config.yaml
d_shared_expert: 64
init_std_router: 0.0154
train_tokens: 516300000
dataset: "wikipedia_en"
Below are experts of layer 8 (counted from 0) of a mixture-of-experts language model. Rows are named router (the router's row for the expert), down (a neuron's output weights, with its number) and show model dimensions 112-167. Each number is 128 + 24 x the weight over its row's rms, rounded and kept within 0 to 255. Numbers have three digits each.
Before each expert's rows: a language model's description of what the expert responds to. This comes from a sample of Wikipedia text that the model never trained on.

# expert 27
What it handles: Given names starting a person's name in bios, tables, credits and infobox titles, such as John, Robert, Charles, Victor, Mark.
router:146148122161114089146110113138132107124115116119116160132078130099122124110123074125112115134156120087167144110135170152094072130120138143144129124079109140161086121152
down0:110106136150159111149110098141109144131052131128115139109142098168116132143102170130113112115147145128113128123122126099124137194090163141106118157150105090101135152080
down1:127133132110115132147099116119111150143117153117133137115149164090118129158177149111148078083123107157109130105123146147095139118131133109141142117136112149114122094098
down2:131154058111130074135175111130130117137166132161099051123160127129125158111144118121177085175130146194126149121103129186128123143131152101117083122102135085128102138146
down3:077159135116103120106143101107109117135117123105089169123144101121131106146108126114115141141134178135119180187134146186110139141135103173114155103135143116131162168107
down4:124113114153115136089141148128105133155172126140153100126137131106113151133123087099148121120076111185147142086095131129118112111153151128159119105135172096115118164128
down5:087140157155100151150152099171138099145125167151096136108136139101120159130157140138110137118102114148123095142128107083138109111119122078103129134134105124107096126078
down6:136173152124164140130145105160110169091132149147130122117110162136135141108108105169164128130151152133113109099132126105094134120094106158127156109152150134142143165135
down7:161123112123143124164123154158105119151131142132123143122110131135130093124144147125124134125169083127136103094130135144157098121175153162136121138103122151144102128129
down8:103163128114129112166125092100123136156147106138145119186092141095133113128146100142140125120157162155112169133129140180126141104111126084108093105127099128116127155158
down9:153144117123107125151131132118114174104132146153158147134084172114114105152094070108127111138112157134149107107091129167109083092107125130182135138106046092150180140139
down10:148123133150109130152160114121097166124125132130170104114095112133126150150167131147092126087182150110160092138120118152132131097109099152140160105123123102110107132140
down11:115112165126079114164137171105119126165105096128136133137124105136133105124146165127112162071091130100127170131090110187152087147148085092101120143116133098127148162082
down12:147127112112138154115128108153083134150115098136085108065193110122130108155157181121129090128118118124139108107123107122097173141150084107132161132148085159129185153134
down13:135115131095145117133123149138131146136111137155113137150124098119088161139139143120120067164128127119116125136093124144118158055124108100132127117124188087174139133103
down14:148125148151157161140114110113148121121114074134155109126123102158119139108130133132139107109093137149121141163166109135096081143115152138102130133127084101157118115135
down15:137179113135118149137161106142157122146128100129129094128141144137084117121134137093122145116117188103086124116164124150146151103106108127145131117155137154113147133165
down16:118103100145116062161154097106122106156153152117100128111161138121136121157114146139104134091104080124091132137108070154103130189112107115117127141090156112109139143177
down17:157150057129144134092122128093166103139163107101136118136106132111149112114124102135105143103111096191108067139134111132080113097135136147134175134157117118174120122149
down18:102113164135116142090110137091133088164130130145107130110139120141143161087178138146139134155123103130131104160052148145119117156128089190159115127092110137097161136118
down19:152100149106188158112103137116155167125147119107141153135113127107130161144142155139125148075139172119139125155121069062133145140133139131105146115103117144158100128117
down20:176121145117152144116148126167111141145161101113148100157125146111086147119141147108131064149112065101138148091092107146126160095109107086121107161143161080145096119123
down21:137163159124135096112145138175145114114120156091125118087138139143116124121125134145113105130125170080115129145144142150093120105115161105155102150139147099088128102128
down22:161135153156142156134153165130112168096155100119076102085125129125122123160123140155121115104125163170144082126117118111103138130122160181133123181141097152111111114135
down23:104107085137117148131116164125116097086114061144136106103102133128128123141119094096123170140144068112133116110130137161143082126094107126144109193128149174124125119141
down24:162121145125141157133167135142087159134113089159105086157112115136068150110132109127123156164140124124148152087122090126101188156152139120144109179168099137133123102110
down25:097152090130129147132139104155159121100129115125113137090103124102146167124061116157132123119128144160100140146168163139119105150135145148097152159134123133068116125140
down26:162135146082145160103122099112138131147154123115178091152142183118135169133131114091154111096146119136101130128109091095132132116132122114104095161139123153140122114125

# expert 53
What it handles: Joining words between listed names or clauses, mostly and, also or, but, with and &, e.g. Saint Vincent and the.
router:163125112150141092123124083128136124140104136136099147144093143101159142086118104133127142161167105116123142106154145140066124139123137144148157129090100100133113099117
down0:146098117105138122099128133110131128125148172136078118104123130156138192111115124125166161134152156141115146168124112140107122136102144106126134130087149102100101136140
down1:089095165125146122162079056126112110142127113120130097127149134143121142138140163102155151110132138143145136141126126103178142138174145135150109133138134120094113123149
down2:140127146148170147141110132148148149119100107153127153112107131116135124126101175177151107133118163084151115109154169185165119140102083138145156103090153153112129130140
down3:159147107176120131062147124138161096120098115108138135133137130100141161145104142109155105106172098121146150172122135152101130090114115126102113160093086132120144095110
down4:155106120102175139085163139115132168135139137102116133126101135110148156165120147115119087148135140137122134180155154122111118133121164148121150115107138157124113121147
down5:106102145115123126143134133093079135087139093127111079165178109107109140098122136114150100119179130153165115122141091126085159137127141110120129151138173134120151180135
down6:191141155115140121112136144141082106103094109100137169124125120113139127147157109152105112143128119112148126127160112149162173122128080130144152118133120174127118117136
down7:160091179095159094133153131106105079093146105072103103118156125128137133119104167129130125137103126144127131125135165124149115141149158113134152130144118122131120121157
down8:087130092151129131093095086141123089117105101136123141090144137074120132140129128120152110111190134124123149130150086133142142152178157119104140170164109129152122161147
down9:130125126113120161133137107118135123144147082121167162094122125112129115112129159118162075163133153156098140115116097129121145133097134119117147102146162125079093107180
down10:104132119120141096121126151133123147129166092147092144161113134141112120084158154130172133141163108139126145093083148164163123158096169149147099125092170094103125134115
down11:128178145126167145116129090097130084149127154134152144102160114131144141127142155166101132146161099109146143135144111138094142150096129107097099172120146103126144140141
down12:124155102123140091075156094155097154097146120135169118106141110085106138161126170113133164102170112141118147119147113122138118088071127151178098177139124126156117151130
down13:138174143123161130093175116085120101116179123133095120107152117129130112175114152097188144080155084139127105115120140134141102108152142095105144129127142121124137160104
down14:089100127153132098112086127115149156134134132180122188115138137121138114179102119132117132118105170127128141139185116089120122129122110132144179119163130140108111140143
down15:104139171110148121118122075121097127149129170123129125123152144158148127090129073131135106119162117097151128157138117166173146084155134170128123129145142159117151096112
down16:112078147134138138120083109144113142078182152151150126107131176105132170106124135190109154127145149115108138113113130130117092112086117125134112124157113096156116129149
down17:143176103091199125148101101193137112085142142107130127161127113134124132139167112111165124116075132160136157118104111175112119118123101115134107119154121123142112111086
down18:137111129135133141131144118124076196105142119139139111147066137104155120129127127134108096144136148131160089091127137169139134105129108098131117144146143132139136124134
down19:139129174115114143064098147111124154161176152103093125138100135118136125117087116099124200133104091133140105164163126117138112124150158154105112138114126152106126142146
down20:152119121117135134113125160160140095114124147134124143110136119142106141100145095153123152175169070122116110105122120126155188145120090137174156132109121105124142103122
down21:147142130133068151146125143116188096157130151159144099134161144140120124155149109118116113098101143164160146062134093109107188144139150121140091113101125099138141066152
down22:159148151100144099137164130163161142141116118141131145073092124146123123130140140142115156145121131109100121113144186122111109145099131186112144151128163188139185101143
down23:126121140151126149184135144112106145143132154159119114135158124142088128134162089148122115153155116144103125133140139120088134119079116121113158102130143121122149132160
down24:110114097154138153130102157144134186092128126127167097104088132147119151124157133185142100100177167133119105111130120074104117134106152119074124129108115143085145142140
down25:083126140145138109107095124134116105097138126138151128120111133096116081126149113122146113114088142136120164185081191114168115091117128134139097127095132127145091159117
down26:116122139079147136151092130131163129157124126116134141140116065106122144117136157118156104112110158117141140130164124139128145130173134111151115126147111170137124124139

# expert 37
What it handles: Common first names and the second piece inside names or words, such as Tom, Josh, Chris, and "om" in Naomi.
router:142135144158108111143108107123134109149098128117121132133081150085101134109133098125125105128148131083116129082142160160109090125137117165142137140097116116163082105156
down0:144150172090084160143142118161136126137133152142133141093133161109109112118111121170103122126168135106134139124158119093166141139117137119149117138141125147121156105125
down1:117180139130111137128131153121101093111072148139145151140127152174128126160083136114099117119151142129113107122151166112107129131119127163092151168120156134125124087124
down2:137093095108128161081159108064162109148145135113163127158101133142109182122142121161122099109126125120109135120171128120114118151117146102149102148144117095117138123087
down3:112081127070130094144104167079157143119131153134160152135164162113131163115168118159109120136145072128127081151116171147128111138163128140131071094127146123117157158105
down4:159127110116122109141163172146104124167094161132106157177171167154126104080091165181116112138142176146143119124105088085133141181145126144143144107104128135148106117159
down5:138104148145154137130148138103106146148139132088129137105159136181125143112148145101101100112139144143141136093095101143160150086154090123138087126151161159132125137096
down6:133141136171166157159084096170147135147102169140115105127139157157137136113130127122132157087107136134200155145084117178094115143149116135108113100091143187115132149114
down7:156160116125127158103150144135116114097087133081147131097138125134108145113121107159093167134124173165134134107148134109153130094093134133143174115127137142118135161148
down8:128064115168172149132117137096135106114098132120111116145127112115079110132112147109124107148106118130105157110143097134131152134126102081134138119143143139168103133158
down9:143137140130112094139125136142128157143127063122139111129081169172130121135103124153166087141123142088155135185073121101155105113134156131113158120133107137131093140084
down10:104147130113138143131138146110129161132159145105147146121110153123152098083119132148152147107128134137099118098145145157119095099115146088109097142146072125111127132089
down11:085125127100134088108085147141132102162094132122117133126128136127102146176129134139159093138163142142120136103161133144122130101144126169119137160133179077109134172126
down12:118135159100136168156125135088098159138141138147135112129142108153126117119160116120121141108132164148157107137153141143102138081089147173125143073099116129093129154124
down13:148152121141123109148115150130115139156137165140111133128153106131144146160098150084115152189093097137155178119111130104149122125101117143156172165146127114131127109123
down14:108105146141112181099153101115136142096113099130136096111101094112118149141132134158138114155152154097160125143116131124122121148129086123139093108142082123138141121102
down15:122141171100106135165109165140114169130155134099106152155121148077133131113174085159131157104131105105085143118084154141113108083127086107105125143147131152131114130114
down16:163132077158142113111115128122130118149186095113132120111119117120133131117120156100121129127116138140147167105160116133110156115123095095139138104091126128143117112110
down17:125118103115156117167135147116129127135087129171171102129086102147084134061091158105119192138123057118109137147125135158158082114114107152138125157093144091121101116175
down18:127158108154129122150162131107103123114140123094114121125115127144170117155121130130151155126137167118150143110141106180135115131128093156141111124156136124165106077126
down19:141139142166133112096131151124133122128164100134129115162138092130108153129136157103106092100107168139140129114140149173146123084165109127151134151161129086163139157141
down20:145141150133130154112182162153113116109133125134087110100141135156097150126130164099151113122100085105145158138125144126097148118105160162132089175156072165165105102135
down21:114137142123122131153158128146141166094175128127139079105116133110106151110161084137122183147125128158140074139157128128168147143155116152143124153111147138153107133154
down22:099154158171153141131143141140119141135151095104115126116129136128121096128164142111134167143118120129096110154104076109132186152121115100138097143147081122108105127172
down23:139149116127109105103117106155098100154104132140129130110109122093086112084091166157114141115158143118097117097113118155094123116153128104147124165113128158092125131156
down24:123164151116106143103128139150091115106141129103141117104083149109151157127103155088100179118133140137114101102149115135094149106109152157156134101082145141087134135218
down25:114136113170165100138106134140149113128172107118107115122130118112142130156132175130159110131134145183112152118152129100119098130131094141130119089118131110101141157156
down26:096061073130120096151087098127089133117073134134153224143109156103104151127158120117150099088149092133146122137098148177138099140133147150139103164116155127119119149116

# expert 40
What it handles: Punctuation closing a name, date or entry in lists and tables: semicolons, dashes, closing parentheses, commas, slashes, as in (born 1947).
router:148121110163102142171112080099168111163114132114103145126116131111127131128110102117097112117146107135157135095163114133096118133115117128134148193115073140123133100134
down0:104142129143130102142136121120154113120085168107121149114141118145104101097116144089117178149117102140146153108145153182152126137163177101128109113139128117111136126129
down1:083159095142125110117108122116142127137139131154204059147113095097138150145159090145133149111174115138117127099122134142140146124142157098158104138055116101110108148129
down2:159123124160120125139122141127135123116097114116085090125193109106144144095138188102132093139162070108143134129128144095117169149165124146136165154100116117079137144131
down3:172117086134139178137089145130134127114122078119115078151114144125122092080118122159148120098124124140137109120130147178111193151160160090137108130136102136147102113130
down4:141155123119126168119135114118121107167153134104101086137121091149138120158107152136139123144126117141089144116110159143112137102113139114142118148111137096127118103134
down5:112141118152095131116127123154119115079134149148096164117124114139135063121101127091149103126159175119142164124153187179153110112099144121151132128147116125162115136110
down6:111138126103141126115098132131113107163108154138160158126160103081122106148134165137161137142130124124153151121151172116129088163100107129101128136120101106160138119148
down7:120188116119115075103128095101172107091098123155104111110148137139138133146127112150137117118107124145142106132145119171126116132125134150133133113138157114130105149103
down8:109114155155159123121118119164155107150101080141123167114124131110137155147171129143117093123165158159124107106100093097105145091145147110131106154127175145108123143115
down9:119122161146100087162097171122158113216119174122110147140132108139131096133126105131120130146113176112119146107125154118105065143104168120143145153148134086158102158071
down10:141116160131101122128090168116149121139150113139135161119096108118095098133110071130197106150166111082183149111133158141129148157167114112128092109100123113133097139148
down11:115142114159113146148125113108095154145116130133116145132107115137105114111149095125172146156109149106132141149137094117144136123106050128096141109142080146132143151154
down12:154108137133113160138124144144113120151161149185112120106092135127109144167123126160118120144127099164089103088132113107102115075126109138099127134106112115102118105140
down13:121146106149167153109118135137168133119127181129148111138095098157129146122120144151142084120137121114174150121099163138097098113127122111092096088155155105079136142140
down14:129128136165155136107106115067125136119156146139115131087123130144143093114147151094125163093131099144131193080166142156109148075098169110093161161164144150134130156112
down15:140129125153182169103096137113121159101142154126148080147146183163090102147148111129112123114124098167140152119092095103138166135146088138125086093119135131128125147084
down16:075135110176134127066158080149088142085096077178127099126139125129090130128124135087131143129115103151145123129092146152100103115127116149104126112101123134113167118155
down17:118134120169140134125144104134105143136128075156175111135137139128121121122169115076105123101168129132205140164117123155098122142098101064111103111083064125134131156114
down18:142109103148126120121112124115119099101092108116135143138109154137148145152076119137133129151139188116130100108105119186124118097185126144156123134101146118098110107119
down19:154159133094131104149158101115132110147101125144167122120161101120149161150133154102132123118128111131134161151162127117061113107108148171085152153131155108170116111147
down20:108156128097154108175126131133102119143113139111099135158085111072115135164147144111119125134099121102133124098172121142097136134145139133173160093104159067092167128129
down21:101152127138167122091124095120101150087207108178157100121127129123150133150103134076155134122122115124171160115092131123116072126137160129102159114142129099147107135162
down22:126091137140131124151139108140157121092177140139144111096123126159114136173142167134155124157107133109120102110125072103155167113130109145089152146078103128128169117138
down23:071101115112140097166124127123121106170116125087107156146096113110115117085188129115202130140114162115132168108146111107156119089137103121109111096127118119159121122122
down24:169103111129144169123132168156170142170122111122090161137153119108108177149109122117108168102154146140104111163139121073154118157091162121107099166115132172137114104134
down25:142100164159085098126123137153148160143133112114144179162101115106137121170105101159101113134121168113097138079111138088138120130155131087131164130091187122154132076142
down26:098152136125192145146135078130153141124138122112162173113146113119124126088159097116138129139115137118128129137136063069139134165165111109127113089166158141097096102103

# expert 24
What it handles: The, a and his, often merged with a preceding verb ending or preposition in running prose, e.g. to the, discusses the, was a.
router:154111137132131102132088098131161120131129090100121142116134134076088130131104124132113092118139110095129148112144154113099109159126150158148163154129107105143094146145
down0:146173135127108120166107135174149189150103111121113105136103139119154135132092132142179137143128138191117115132135116108136134175088077154122116134091079165136122101122
down1:138121139121156126119143123138139162138150129172136167151127123156120121114131129105167139160123129147104133138121173098166083136128135101102126088146129138103156163133
down2:126125110146132100117190129119136114130131117197134082113160114108144139153138173124117108162124140123091130162089103123108146131167136125168122183163146135124157091134
down3:092132160108123127108144113159122105114152158129132076106157121173114117152111140113108101139118153162153107146122157099113136143131103129128140117114161127126153133111
down4:182158128113129127148140112096114137122144146109101164162112100138177114148077111126122137104122141135135150123133143138095079128129110123130065115135126155131173139068
down5:133147154127128155103099124141178133134093113114148155112119116142091103145075136110161108114124128064140169100120112124141116149109138130129134150133107132130115186139
down6:116134116175129144109107139133087148118151095158121187107110107199118135145101111164093090129193119106153156116116162108172144118157122141134112128172114102156098124139
down7:131115120096170100123130134102150154142124102129104110083146100140155167112089120147126151165135142119156143138140168100111119075128157141192097065111144157115121119129
down8:141072144166121117143140144141144097129114149114144116133149094156122112126135134116117137149133138123157122124119148119157118120094135130118106144170079086133097100111
down9:112120127089150134134128083122125151139172172149072118113163112093147132164161104105097134106115117164132148101098113127144101084100191089111111117126136144114137193136
down10:160146099095110117114133119127125139140136108106130143128126102119165158101119158104157116127089153128152130116118108074133093129109116112133113116116119093108134133139
down11:109139134118109147152131085080147119140156139155160147126146095123154126195117137116121079141157149131117150109123098190122125101116123146096137109101143135129116098082
down12:114128140139111104135096117125093134135119117113086103106187180113146092105114126113164161145145127097128121154139107147125115130088122144125187158087138126147126170143
down13:127116114130116124178138140159131146143145147099100116131160105089127144148176127112129121122099147110122152125149112078115141115103135177102114103076131133154172113148
down14:125119133122122107136121149149141148106128116141118094109163164124109147109135141128108117124098103127094137093166150194148132124123116149161132130161136105116097230142
down15:139084130154116143116108145149118073127117166130126132132115143156126105193125116121103144112147136124134120101102084094119145140169122118134133142132108132129134053168
down16:083154138123156158161122122061081156121153132166130129147139131139078121113126103102073106149090155120101134184131148134104107113125155117087155104128105143108168158150
down17:119097174129142099100115124119148132132127038163118135088144121130098127163117164094148131139119110138145124172132132156119157127151128122126093132162074159165132152114
down18:130128141132120149147133120111137167110121123136103130122113149125093089141140125140132123098154124161113132137154095101105137119162133154122172107117125122146140148095
down19:101124176136115126131117101131142090090148154145116157133107148118139126140118129138131139107130135084142161113146113133146147112112142134169161125160135167126131160119
down20:133122167077156103149128115173128110156158132164124131108131100137127094132114127126120104115132154114106100114100116137115118126154139112140124118124138129051119142167
down21:108085174098095151129090091135179157144113102106114142123164134131105146139141125083115127095104120122157142138107122089125118126159169120122151126100122180076121128131
down22:080169112127146084120160126108096126068113129170122078140140129139124129127097197148099113127156144089155120118099124131160133130175086113140123148144129097112146135103
down23:127156103175136132107057143110180109142126148152168089115121108116122163120110134119104105177130166125055145134165175125125104157123110164155167164149145107108117093105
down24:116156149135147123125148132128133098109138106154085145136104111123108123161124144076180102096092115151138113123140135145185129163121142109168136090103139134154103142120
down25:139135156122117136147192195080097159106116155095130095124168171124146140113155126158107101166123118113141077157085140117185108109149135146134109137173091141120111123136
down26:113118164105103098124142166160117119126165160076115129172121133135121117071099119109125106120137179096157117138109106113143098111161134127078107180131104172165127190131

# expert 0
What it handles: Opening pieces of first names and surnames, often after a capital letter, in sports tables and taxonomy lists, e.g. Ric, Kaz, Benj.
router:153127143165117086133102102138136115160094115118127151112074163089120107093136122105148105136153114118144146146147150171119079147154092126114124139104076109180065124129
down0:108086153145105121063078120177130096117145125161148133125122109170126125163142118112132125120151077113113093138111153180140131119098135119132119078119151163116095105143
down1:104089149133129105088127063097130127135116115098151149122100101113112109117148113137090102115106138127137154117136106202086156117116131140109114118133132132135123174073
down2:147120136114113108139118141110126164117128151141153162153073145147133132113165109119084150078133167155110129167136161144140091105113119139117122111127144146105163108091
down3:140165071099104125100161124131126147142115073124117163110115118125120163119168113144127156125128122133107156141105140138118118151107141110097102158142125146102134183115
down4:110125130144103149114146082126101129167080138152141110151147099145096095186157126146095091156145125100091111128127157102155141123083124131132157111109142160154185141161
down5:121171128140107135147094163136165175151128117091103153142091105134167136087119131130156166161096136151137135148156113131132136175119129135110119147136130110102128126084
down6:122131109113103096132105063129180101142132123147105189116158153161125118086128119131082106098100158129149130084090139141135140111127107105150141130145147115124118137150
down7:146167149173151118133159141105091148109135146130098105143147143155164134132161131094130174139152090143117092120125119159073098159086143117120130133104128129129110122111
down8:156116143130098169153124131146168150130155133132152119125133104137162183148163130163093147146125149128089120114109127033115140095128141124102172157111152146058187075169
down9:126114120142125151126114103140138088115136136069068152093128172127136136125093120099131161145129115125095111154176164128177057133140145094120103165144127130123134124115
down10:109136154171144124100117110121160171160130151124104131099139154118141155109169136124105122090120150134131106140108127170110120178155127147135144111101152171088147129152
down11:138120085155131112170158082126129118156083114130142133143131115118101156095081084109116218115155146112131131088170107159104108131133130173177131149166117120131144135136
down12:091123120131173117134133142100113097123141107125136114146169133114139126135154160088165163110162121157131128118100111126146115112144106113114123128091144143113108134126
down13:137111127112115147127096135108132125158138107114145116156109141133133164116123107143108126087133092106127159081113084083153118225124150104156138151174127105133094133130
down14:128151110165120104152095125169133106135148135121113131120117063125173111113113145152128146116123123079133136102174145118146152152126151124143153174123181109081129114126
down15:142131139128135112157075134115125142129111137144112093127108141156159179133097082119093104114064131111159152107129122115137120131116131139151152163103133148104118113153
down16:122163134131135102066174145125130120110158102125136075146167118092146120108124142091095109136079087142133135133126143114159128118133102131137140136120124157122156106133
down17:065126120154116129131101128139160146154168135133158183128117113093127131152075129129116103132131184130162157128144147152140108133103138155109095140131112111136155169101
down18:102107142139146150161113151152131139126143072164134121109103139163115134170141106107118145153130091161164110145100066054149132133141090087131108118160146114157118123121
down19:123092143095114133136123112147096153149131138114109099160112151122122086150158108119138130159148137095103142123086160177123106112131098078135102121173128127148127143115
down20:097151109128116166142174116085126116140121093118096085105157153148133122090123139153105130107130121136117103082168137175148142176104126164135142154164114128101128121124
down21:086149094147083121102145121149128137137129109135125109104124117132107136095152154173110128156095185119103158143154108139142124125133141151121084151119123165131134119114
down22:145142139129134108126178156124148165133140091099167123124122142087158120112128103134125194112154091147118121126130088157124114125123168132131131149128116130117090078169
down23:142120160098153157112122137120107132124151148132142090123108077078133126105148128120132101137070135171106116084081152187112126140166119102156088143144103137134126153126
down24:170140125167136145141138102111157159150162147138162094138135114138115118138154106103121139124149122161085114137131060105135175162136121110122123100121096122165146077161
down25:171142152128157132139132142122118212131138111164121137147142158126093146151156118150125135133097079132150116117108141100154177129143131117160106108129058167133063100076
down26:150162097127106095123140157127155153121164112102136140127116120118159149106075136139120126154131162094097130091121119124110141145123098134176099138149133114131099100107

# expert 7
What it handles: Line-opening dashes and table pipes starting infobox fields or rows, such as "- Genre", "- Position", "- Succeeded by:".
router:166139140145133114133154091114119078186096118122115127143126151108138128117111133138098103108144091141144134119125149145089122160103109154141138142114088122151086132150
down0:184120110154097113108110163151134096133138126105133160138095105162103130106152130177106134125107115105067129173158138116154108121114154109160078135091149127114128147170
down1:149113119186154117120124137094143068133125126140150134140179103146145117144129123130091130127110183122161122142110108115095119118093071173130108134128108142184155109115
down2:126141141125108132150123115118103132104121113118136110075090105133136143102131104084155092130130104105111093076132130140152142133174170128081129136130130133181092132170
down3:116140175158175121111178167135138105099105142088108142138122104125143138136166120133116110139124124131151083137212146124152110152074105120134183108149169138105166168106
down4:165135137119137127165163121139140157140099134116128114077154163136124108143126138117149111086125064139114113118118125180071125103099105146138104161130155130150132107135
down5:142161144124134141160115075143126123127146091096118096149135181122106119135141103156078096125118161150115135113110147125112159084141099122097113123140116130144146192160
down6:113144114133115085169156132124157118132098158162150107102122119109180076109147119114124165143147120135118144117126121100145109133119167130106157104102175139134127140114
down7:154149131170095116107148148127137092087106118105096172106123138121120155145101156159116119122133136098120109131169135126134144110128144139131184133147126124145086119125
down8:108134102085143124097171126085118142119154135160133091121122154121114146083130129141112122150133110136126115140116112110137129109095168117132075091130121183144140159139
down9:183143142131119155141138135103096104133080120130115158112112175102101153146162127142123139134113164119170172112155142101065132125120112123148127163137153155166133120147
down10:144115118072141133103103166105130122169160111112070140125144104064112072153100152135152137129076088112145143115111126137115125116149099148170145126119110144130099123147
down11:136142119126123153135144136123173168155143136139139133091108146178108105126083101122122108144109166109087101147130102083118115140148108141105106170172131106158133171100
down12:126153101120120100167129111124120116150119174124116160115098097052144153117130078139133162128124143113122180127174139169120142141093143162115139144114125113137133118128
down13:108091094155137146149106144141136100137190134140151140130130130144139106126150140106058161134137089117143132123142094141113113101097128154148125122160100148141104149130
down14:101112102116146138071143150150133122120123103142093125109153109132115108092155137144114132104141138125135152132105159156132139101132154135124127083168070097116095111121
down15:104116149138130129127123128121087090134099149096133118144149110203149110141130119083123147104136137154106137099107098062121103080093102157099135087091176163144124115110
down16:127152121164134136089111127148144148135116102100131074134113112154160107166147129150134138113156080112116098187147119127122133135120136068085116154112116140110101142129
down17:118177116175123100138143153138105127089099186109127104153146131115111155101103145150144139149086102119156114127148102090106166088162098162145097167139111150084153126154
down18:143141129145135137111109162136104135116133126142151131133180143126150120126089100092121154134126201124133158084134156124124123079140126137141142160102114147141102112100
down19:152150129148109115147122130153145139160140101125118148127170133119113108125125116113155116105150129126108136150092131182122108090098100102064098145122127180111126122115
down20:128127137097136161092139107142114117120122115147123103137141121119133145140107103102123095106087140119144110140121139080149120181171136119141107146097087111123170141126
down21:092109133131116144169136158090184144116153148140113117101128127130131158139136128124154156178155129159104097119121091110159140101082104125135194148147131113137137152132
down22:103148122118124135106112089137126134136120117118135162107122147123104140143119135150140147126162144143133139114119154149102121066145116126103112136175108138134113153105
down23:118149124134160110101107099127165143135133080127102124065097121133131105166130097109130159153127130140101106111116112119135127097131152134106127137146112091056120105129
down24:144143143145092150135094142129132146106103139123142120149168153135153101131156130131112123159130131120132123122137084198096135170159082136108113078141103147091122108137
down25:145126153119178134122133154097147126072118176129143115160139094117139148112143133084132106117111134163121150156146174118135110118108148077080110105103165148122130102150
down26:160091137142138143112091148126167116146162131133167162092117143154111157157094117120136142063137132128153128155117094119145125140129106095055130126150124153129139133112

# expert 63
What it handles: Phrases like in the, during the, and the tokens right after a year that name an event, such as 1997 presidential election, 1921 VFL season.
router:146135152140112114145107124141144095149119101128104142090117131123101142129131105135124065130127122065152134138157122116129138138123161138140175165136093132151117146157
down0:119133131168139118129147124158162127102105125165122147114153153096160179137145109115138145112116131107120107115142137098181141131183150144054145120124138132114144166122
down1:141158147136098104178138094150137141132112153058116132068163120117088083154128121105166082099118119128126154151122127129111110160147151141109157154146143145118112123147
down2:105122120108113140151123095126177108098083123134118129157133123123090113112117100126127095135131154112133147153130131096130101130137155118123157143137113144124173125136
down3:103144145134122143083151100168109120085098113148164146143092093168118118115149115162118176126125144119092144081116124099136110152155139143131093126093111140117115108098
down4:160103100110127127170070148139124128111148100148102108129128110124126161117149114127146149105139101110102107102106162123128157160129125111094147135148115117169105165120
down5:090076152134120143124128160103142116143113132114115144130105175123091150133165132186127147122135144162110102121082115103159101097079141122129147148126125165142122155119
down6:126100108131148138145139140140151146107126101161096191089137167145129125113129127131140137086115104122130125126154134127155097127141110142089135068106109141109168156124
down7:126108099126101120112170133098174109134161125139120090090091082149111160126160108143104187136127127092129128126120116131188139151141159115140127158156171137160118122099
down8:160097114105139103160131144120146104102128129145122113142119159149122127109099146095129171120116132112114161117126101089100129119112135136142133109138134112152159110164
down9:074154130096068131136090119128109125142123169105120161155141157086106148179114136120163115129133147116143125173157119099133146141083183149149142129152113128137136154151
down10:184112134112092120148131141098130154153121162082156152147140105123127163124164141135117104121155145142120080138105119113133101116101180108141144140125116131112154143106
down11:159110147110086069113170151082145127156161121143079137144087140118131165112103136145146106146104105169127142101120113150162126143157128143148104151126103152114138117088
down12:158109137100125103119096145100096152144130116078139145153109096128092172151137137136073173079163149160116099105107088132141152098121141100137129105149149136128165160114
down13:118151099139139110133169109133146121158151151120164140172166115156127105122148141117151142120111128096134128129142141116143131099204117134127147137128133146101152117168
down14:179161130134131152124139097126126101125093124113118120139150161114175131135111152144114147114145109165105068112160163140134115110148135068108133107171138113098126144080
down15:148117128100122145115161133167121133150141155121178092113141168103156124108155122123112145116127154102114105097079103131116117160166100128149076121135097158092060139138
down16:122127105113122157115126078124118133125128150145139099144096090164143123137093119130122156132133077143105167123113150168130120126155123142125114114095127114126170082108
down17:138121139094101172123163086111084120123136166112133144085131123161146133149140107079118158141132148080124154137144150108171137076168137126101130115177167122126144126125
down18:158159128099093090139087130126188126148096130167134140132142140156128079134084119170139162117137162160085121137146115146137112126146102063114099125138123165122149088129
down19:074111108095113199091159115157113140178131162144154080125154081177182146106116096140139120154158123121118125125120098110114127114126090114106124133124156087164102100175
down20:131129186165115124114117126138124152104153099075106118160104131129160170076131133113170151071111124125146173090163115115118091128117149146162132095104152111135099089117
down21:099117087118162106132112131097166102171138095075111147103148138166122137133163104146124110162113101128128139148106114144090116149171095130146128133102114144135107123160
down22:128096092121127132147102135150144152146142126171097101139133143107123145103180136122157119105126137157116139158136131146114139115096144109155164159162118091129125123112
down23:113156159119118097190119126128117162172094154131124151117144136117123150112130145125147090120126137093109127103154095139196117151134153132081121133114113145138129110128
down24:169128169118103130086132143129099110173129091165158132128111186082104123096151170134106133175124112151165132125126148086124101123124134126099149163122131141190112141093
down25:132109107145134136140118131109111079161136147164110127161078145088175150082165111145129155147157111102112163117152066056132110145133135166129106093131124164146139117186
down26:129072123155115139161124105155161141189144121122132139144104107063163120133127086128137131132110125158112110120100135113117114135156123136152116076131125152107086072115